Experts of a small language model: vocabulary 16424.
Below are experts of layer 9 (counted from 0) of a mixture-of-experts language model. Rows are named router (the router's row for the expert), up (a neuron's input weights, with its number), down (a neuron's output weights, with its number) and show model dimensions 0-63. Each number is 50 + 12 x the weight over its row's rms, rounded and kept within 0 to 99.
After each expert's rows: a language model's description of what the expert responds to; "raises" lists some tokens whose logits its average output raises strongly, later layers aside. This comes from a sample of Wikipedia text that the model never trained on.

# expert 19
router:55 43 50 41 33 40 48 62 56 55 41 34 60 61 64 55 35 28 45 57 57 38 52 48 57 56 43 43 56 60 60 54 48 38 44 38 41 49 69 49 55 52 76 55 49 61 50 59 84 49 58 69 26 59 25 41 59 58 45 44 55 48 31 67
up0:46 46 66 59 41 67 72 59 57 32 44 37 53 52 47 56 47 40 42 46 40 66 43 31 68 48 43 46 46 33 11 43 37 36 53 53 33 50 76 54 42 63 72 38 35 47 48 36 68 79 62 40 51 60 37 59 58 66 38 35 73 44 52 43
down0:45 59 69 38 51 72 56 27 57 64 62 58 24 57 17 52 33 45 40 63 26 48 71 56 59 50 34 55 42 29 40 65 52 58 58 74 33 31 26 54 50 44 34 62 29 46 59 32 55 44 34 31 67 37 51 42 57 70 54 61 57 47 50 45
Single digits, letters and dash-digit pieces in sports scores, records and table rows, e.g. 3–0, –4th, 1-3, 720p.
raises: " |", " (", " over", " and", " in"

# expert 31
router:49 71 56 53 65 28 39 58 61 69 52 41 57 30 51 62 56 51 52 46 88 30 39 60 42 40 46 53 54 44 66 41 53 56 61 60 54 59 64 40 23 63 47 82 43 59 36 70 65 43 72 58 47 50 36 44 70 48 45 40 57 65 54 41
up0:42 50 47 48 52 49 58 46 44 46 50 72 52 41 64 37 44 23 52 35 61 47 57 57 51 40 37 48 58 40 54 69 30 86 55 68 60 71 69 52 46 34 49 56 58 83 70 70 55 49 29 60 52 50 37 55 73 50 58 44 42 38 42 62
down0:56 57 53 63 55 43 50 61 34 68 46 45 51 60 31 53 35 44 48 73 26 63 32 54 61 37 32 90 57 47 56 32 53 50 63 54 47 59 49 56 55 50 48 58 52 59 53 54 52 58 35 40 74 61 43 21 31 54 31 33 46 47 56 24
Subject pronouns it, he, there, this, and concrete nouns or word pieces after the, about buildings and objects, e.g. hand, quarter, farm.
raises: "p", " was", " is", "pr", "el,", "ap"

# expert 1
router:33 38 57 59 40 54 57 60 53 53 32 61 71 53 46 38 54 47 45 71 62 30 41 64 69 54 50 77 51 63 55 31 59 29 54 30 54 62 62 42 42 47 59 54 52 62 58 73 62 72 56 57 40 69 22 47 51 41 52 30 52 54 46 45
up0:57 37 81 36 60 29 61 62 47 44 49 69 52 49 61 66 37 45 30 59 45 47 66 42 67 55 49 67 51 38 35 25 63 28 48 34 45 41 51 31 45 64 48 60 45 40 42 50 76 36 66 48 49 54 47 58 45 42 51 34 33 59 47 38
down0:66 35 45 45 75 57 51 45 65 50 28 47 34 54 29 52 33 39 33 31 56 29 58 57 51 58 44 40 46 49 30 58 52 68 67 60 62 60 64 65 47 57 43 46 51 46 65 58 48 47 26 70 42 44 58 51 61 32 22 37 37 39 45 48
Pipe separators and header words in sports, election and competition tables, such as Team, Candidate, Votes, Goals, and country codes like (ITA).
raises: " and", " ", " D", "\n", " K", " B"

# expert 30
router:45 35 47 53 49 39 48 63 48 74 31 38 54 49 49 54 61 33 76 82 41 55 41 85 52 41 31 62 44 68 48 54 52 43 61 42 64 74 60 24 51 61 60 64 43 49 37 49 48 45 60 51 42 62 38 37 52 50 42 42 57 59 44 63
up0:43 66 26 37 28 55 43 55 52 46 58 52 69 50 44 65 70 26 72 55 33 61 31 43 50 62 61 35 49 43 43 72 42 59 43 50 42 39 41 59 54 78 51 61 61 57 51 54 63 56 67 32 29 40 60 49 62 60 68 35 53 51 37 66
down0:44 48 75 53 48 59 66 44 51 38 34 62 52 33 66 55 68 54 37 28 29 59 54 55 45 46 66 48 60 59 56 49 55 57 29 49 42 37 48 39 34 50 47 60 43 82 31 43 72 43 45 45 42 58 69 37 40 37 54 50 26 44 53 48
Cell contents and pipes in episode, book or election tables, especially month names and numbers, such as June 17, 2005.
raises: "ree", "ly", "ified"

# expert 14
router:39 47 60 62 45 46 50 40 57 63 45 32 78 52 81 57 29 21 51 65 63 55 45 74 52 30 53 52 51 44 52 83 53 39 64 36 25 59 68 20 39 59 59 48 31 50 38 64 73 44 63 61 42 54 53 34 50 35 73 49 61 46 34 47
up0:52 30 53 69 53 53 45 62 55 38 44 35 49 46 79 52 55 56 32 51 60 49 39 58 78 67 65 28 37 56 49 24 36 49 57 70 28 58 59 41 29 42 51 45 38 28 61 60 46 52 38 39 62 50 63 48 28 54 42 48 43 42 72 43
down0:58 60 36 45 36 58 73 16 55 72 59 50 56 25 48 26 30 60 56 72 52 54 52 56 45 67 65 47 54 74 29 39 33 55 54 52 52 40 52 60 50 36 43 62 23 44 43 47 52 45 55 46 58 69 14 55 35 39 35 45 68 51 77 62
Middle or later pieces of Central European and other non-English names, often with diacritics, such as Jak-ubowski, And-rássy, Ž-elezničar.
raises: "eb", "ens", "iss"

# expert 21
router:44 59 59 56 47 40 54 47 49 46 37 50 52 62 72 62 48 40 45 59 56 36 39 58 58 54 43 69 62 43 39 58 27 49 72 51 41 66 69 37 40 56 37 60 37 47 50 68 70 58 63 61 46 62 49 62 47 31 41 55 33 64 36 61
up0:68 28 43 55 46 35 45 51 44 51 55 53 52 62 52 57 39 61 59 78 32 36 57 41 38 53 66 27 49 48 62 71 47 76 45 63 27 71 38 46 64 78 60 44 16 64 39 47 58 51 57 37 67 63 55 51 44 40 57 65 37 39 38 43
down0:52 41 47 54 58 60 42 52 52 65 78 43 37 66 35 35 53 53 47 54 41 47 68 67 31 62 63 46 43 50 46 57 48 52 52 51 51 45 33 48 54 53 47 46 64 49 59 66 49 45 42 53 50 51 61 47 66 41 42 50 56 60 38 61
Head nouns after articles or possessives naming institutions and works, such as University, School, series, album, film, season, game.
raises: " of", " in", " for", " and"

# expert 0
router:51 56 54 50 33 53 49 34 71 54 36 37 58 33 65 75 43 50 48 61 75 51 39 42 54 53 25 61 59 36 65 63 49 41 71 68 49 41 66 52 51 59 53 67 56 40 38 60 56 49 82 57 52 57 55 51 64 44 48 48 56 57 37 52
up0:63 64 49 28 45 39 32 50 48 72 35 49 52 48 67 56 57 47 26 79 55 45 46 58 30 53 47 60 53 70 44 49 50 57 45 45 38 57 51 53 40 37 33 48 45 49 46 38 55 39 52 40 45 48 57 38 32 60 48 84 42 43 50 40
down0:57 47 59 47 43 56 55 49 62 40 38 42 49 66 59 67 52 55 35 39 67 31 27 40 51 53 45 37 54 56 33 29 63 69 57 64 65 72 37 67 58 67 34 32 50 57 64 59 61 46 33 54 58 37 51 58 45 44 60 61 49 56 50 33
Prepositions and subordinators opening a clause or phrase in biographical narrative, such as of, when, after, during, because, plus main verbs after to.
raises: " a", " the", " all", " an"

# expert 33
router:33 51 76 77 37 41 58 61 61 52 37 37 61 46 70 66 43 46 50 64 71 54 42 43 45 51 29 40 60 43 55 56 53 54 53 59 55 57 86 56 37 62 52 69 41 48 73 80 60 44 76 45 47 63 35 48 50 21 54 56 43 62 45 47
up0:47 72 49 56 19 59 27 49 63 79 66 35 64 58 53 37 46 57 41 44 36 57 70 61 66 42 43 31 41 54 40 35 37 49 66 40 49 63 54 58 56 57 64 39 51 52 62 52 52 48 45 55 59 59 19 44 49 48 38 45 61 52 53 31
down0:67 56 25 27 62 44 56 39 48 49 54 51 57 52 65 44 48 52 57 36 43 47 41 70 70 56 27 49 36 67 41 38 49 64 63 56 75 42 43 51 53 41 51 36 65 57 54 30 49 60 49 46 35 56 50 26 47 47 30 54 43 52 64 51
Inner syllables inside longer words, like lav in enslaved, ov in Donovan, organ in disorganized, plus role nouns such as author, director, manager.
raises: "ing", "ed", "s"

# expert 12
router:54 70 58 53 65 57 77 41 46 55 23 38 61 56 58 48 44 44 59 54 61 54 56 40 49 57 51 55 73 27 45 65 32 51 58 60 48 48 62 29 37 51 71 67 34 65 52 56 55 52 38 50 47 56 22 42 42 48 42 45 58 57 50 39
up0:40 69 50 37 40 42 45 58 81 58 51 21 34 56 51 47 43 47 59 51 53 34 22 65 45 39 47 50 43 41 59 56 63 70 71 46 56 50 41 46 40 62 58 54 59 46 38 58 49 39 64 50 38 41 53 66 39 63 53 36 60 56 46 47
down0:36 57 44 60 58 43 34 40 46 42 45 68 58 57 55 65 46 56 45 36 35 45 44 49 49 28 37 39 75 58 44 40 45 42 73 74 49 55 45 33 40 67 62 43 74 51 54 49 58 43 31 48 51 49 56 39 53 68 44 69 47 39 53 32
Infinitive to after verbs like helped, requested, demands, plus modals would, can, may, will, and line breaks before table rows.
raises: " be", " see", " have", "pp", " give", " find"

# expert 7
router:35 46 50 58 56 51 57 58 51 63 48 64 64 60 54 60 41 52 33 55 69 27 27 57 59 46 31 41 41 52 55 59 39 56 53 54 52 59 69 39 54 49 49 80 37 53 58 58 69 50 57 57 41 68 55 52 51 22 45 40 44 72 51 61
up0:63 43 58 71 49 69 28 66 51 64 66 44 46 28 52 51 25 52 46 49 34 50 54 43 65 54 35 53 30 43 49 31 48 60 52 63 58 63 44 45 49 48 73 57 46 44 70 69 62 47 48 41 68 79 66 39 45 62 54 43 64 56 44 47
down0:56 50 36 55 36 65 62 76 58 56 59 61 58 43 39 30 39 52 69 51 46 51 54 37 47 49 59 39 44 60 43 25 57 40 46 33 44 62 46 54 27 54 70 42 54 28 58 54 30 49 44 45 48 45 46 46 50 51 60 41 33 48 64 49
Nouns, adjectives and word endings naming fields, nationalities and institutions after the or a, e.g. American, football, Chem-istry, genet-ics.
raises: " and", " m", " n", "-", " |"

# expert 35
router:47 43 53 53 41 58 70 57 56 57 40 40 55 54 50 55 24 28 30 67 59 50 49 56 55 37 44 50 48 47 68 43 60 44 70 38 57 52 57 52 68 69 50 44 46 44 45 49 52 56 63 56 42 53 41 36 59 37 58 41 52 56 47 50
up0:64 36 53 39 50 73 48 32 53 42 47 57 48 49 60 42 60 38 55 44 45 65 58 75 57 42 69 50 56 56 48 50 48 49 59 51 54 59 64 53 50 53 56 51 61 55 44 50 36 53 45 42 76 50 44 63 46 44 69 47 40 33 59 66
down0:42 41 49 55 45 28 46 50 27 40 08 23 35 57 59 74 37 56 55 69 66 71 60 46 67 57 40 50 52 68 57 34 41 42 47 59 64 22 29 50 56 54 42 46 37 54 49 28 55 54 36 65 62 44 50 38 32 47 32 58 58 58 38 42
Digits, decimals, degree and minute signs and percents in census, election, coordinates and race results, e.g. 47.5%, 94.84, −2.
raises: " |", "4", "3", "5", "6", "2"

# expert 32
router:38 35 45 53 48 68 66 40 76 60 37 46 58 56 58 72 42 46 61 46 62 46 58 53 56 31 52 39 41 28 79 30 61 30 49 71 53 59 76 41 34 70 55 42 56 58 51 55 57 41 78 55 48 54 32 20 47 28 42 32 42 52 40 48
up0:47 42 66 42 32 37 63 45 31 31 48 48 77 53 66 52 53 58 43 49 61 62 57 55 44 37 56 57 36 67 59 42 62 38 51 37 46 43 43 58 36 64 63 60 54 58 63 41 44 42 43 57 57 34 55 45 60 22 45 53 30 36 48 29
down0:42 67 63 54 32 46 39 58 51 59 49 59 65 45 53 63 50 67 52 46 50 62 49 51 25 50 57 29 72 45 44 75 71 63 56 43 63 57 53 66 52 63 53 63 66 40 50 41 50 56 43 54 38 26 33 55 51 35 40 50 65 49 56 47
First word pieces of longer words and names after the or of, such as dep-letion, ab-lation, Mar-iupol, New York.
raises: "any", "onian", "onia"

# expert 28
router:52 49 58 75 47 61 35 66 51 59 31 35 58 48 63 45 32 48 48 57 59 41 42 56 51 48 23 47 59 44 53 77 57 51 56 45 59 45 58 58 50 57 48 62 53 44 55 65 56 42 55 54 54 58 50 48 26 34 40 29 56 62 33 80
up0:37 47 40 53 58 39 41 51 48 42 34 58 63 28 54 47 39 51 49 47 41 41 72 33 41 46 59 35 44 49 54 42 36 39 56 48 38 38 56 45 43 59 34 62 45 57 44 31 38 54 52 46 48 79 43 54 61 48 36 20 55 54 53 39
down0:60 56 46 36 46 46 52 48 49 57 54 53 62 51 77 54 45 51 57 45 44 61 43 49 67 39 52 51 47 44 56 63 59 48 51 62 21 53 57 58 58 43 31 24 75 55 70 26 53 48 42 57 46 30 55 67 45 56 64 29 58 27 53 62
Past participles and verb endings after was/is, such as served, held, located, born, focused, plus suffixes -ed, -ing.
raises: " in", " as", " over", " to", " at", " for"

# expert 4
router:42 47 54 55 49 51 59 48 59 44 40 39 84 43 64 62 34 60 39 73 72 53 29 47 38 54 57 41 69 48 42 50 53 33 69 33 43 80 45 33 48 45 46 44 53 54 63 31 47 65 44 62 49 59 29 48 80 47 58 27 45 60 24 40
up0:64 29 57 35 64 49 55 43 47 33 55 45 52 53 51 66 70 61 38 53 64 71 30 30 51 38 39 47 51 63 54 50 44 29 50 31 46 61 15 80 59 57 52 62 45 64 60 80 58 57 85 29 54 65 63 44 53 45 58 51 37 51 56 43
down0:44 39 50 55 55 34 35 31 36 47 64 38 56 65 44 40 51 73 40 44 57 37 56 50 29 38 49 62 47 41 60 51 61 66 74 38 40 74 58 62 54 44 64 20 58 44 68 65 53 55 50 47 47 53 47 53 37 25 63 46 69 44 27 54
Pipe separators and colons/semicolons in tables and infoboxes full of numbers, scores and records, e.g. Win | 12–4, Record:, 0;.
raises: " ", " 0", " 3", " 2", " 1", "\n"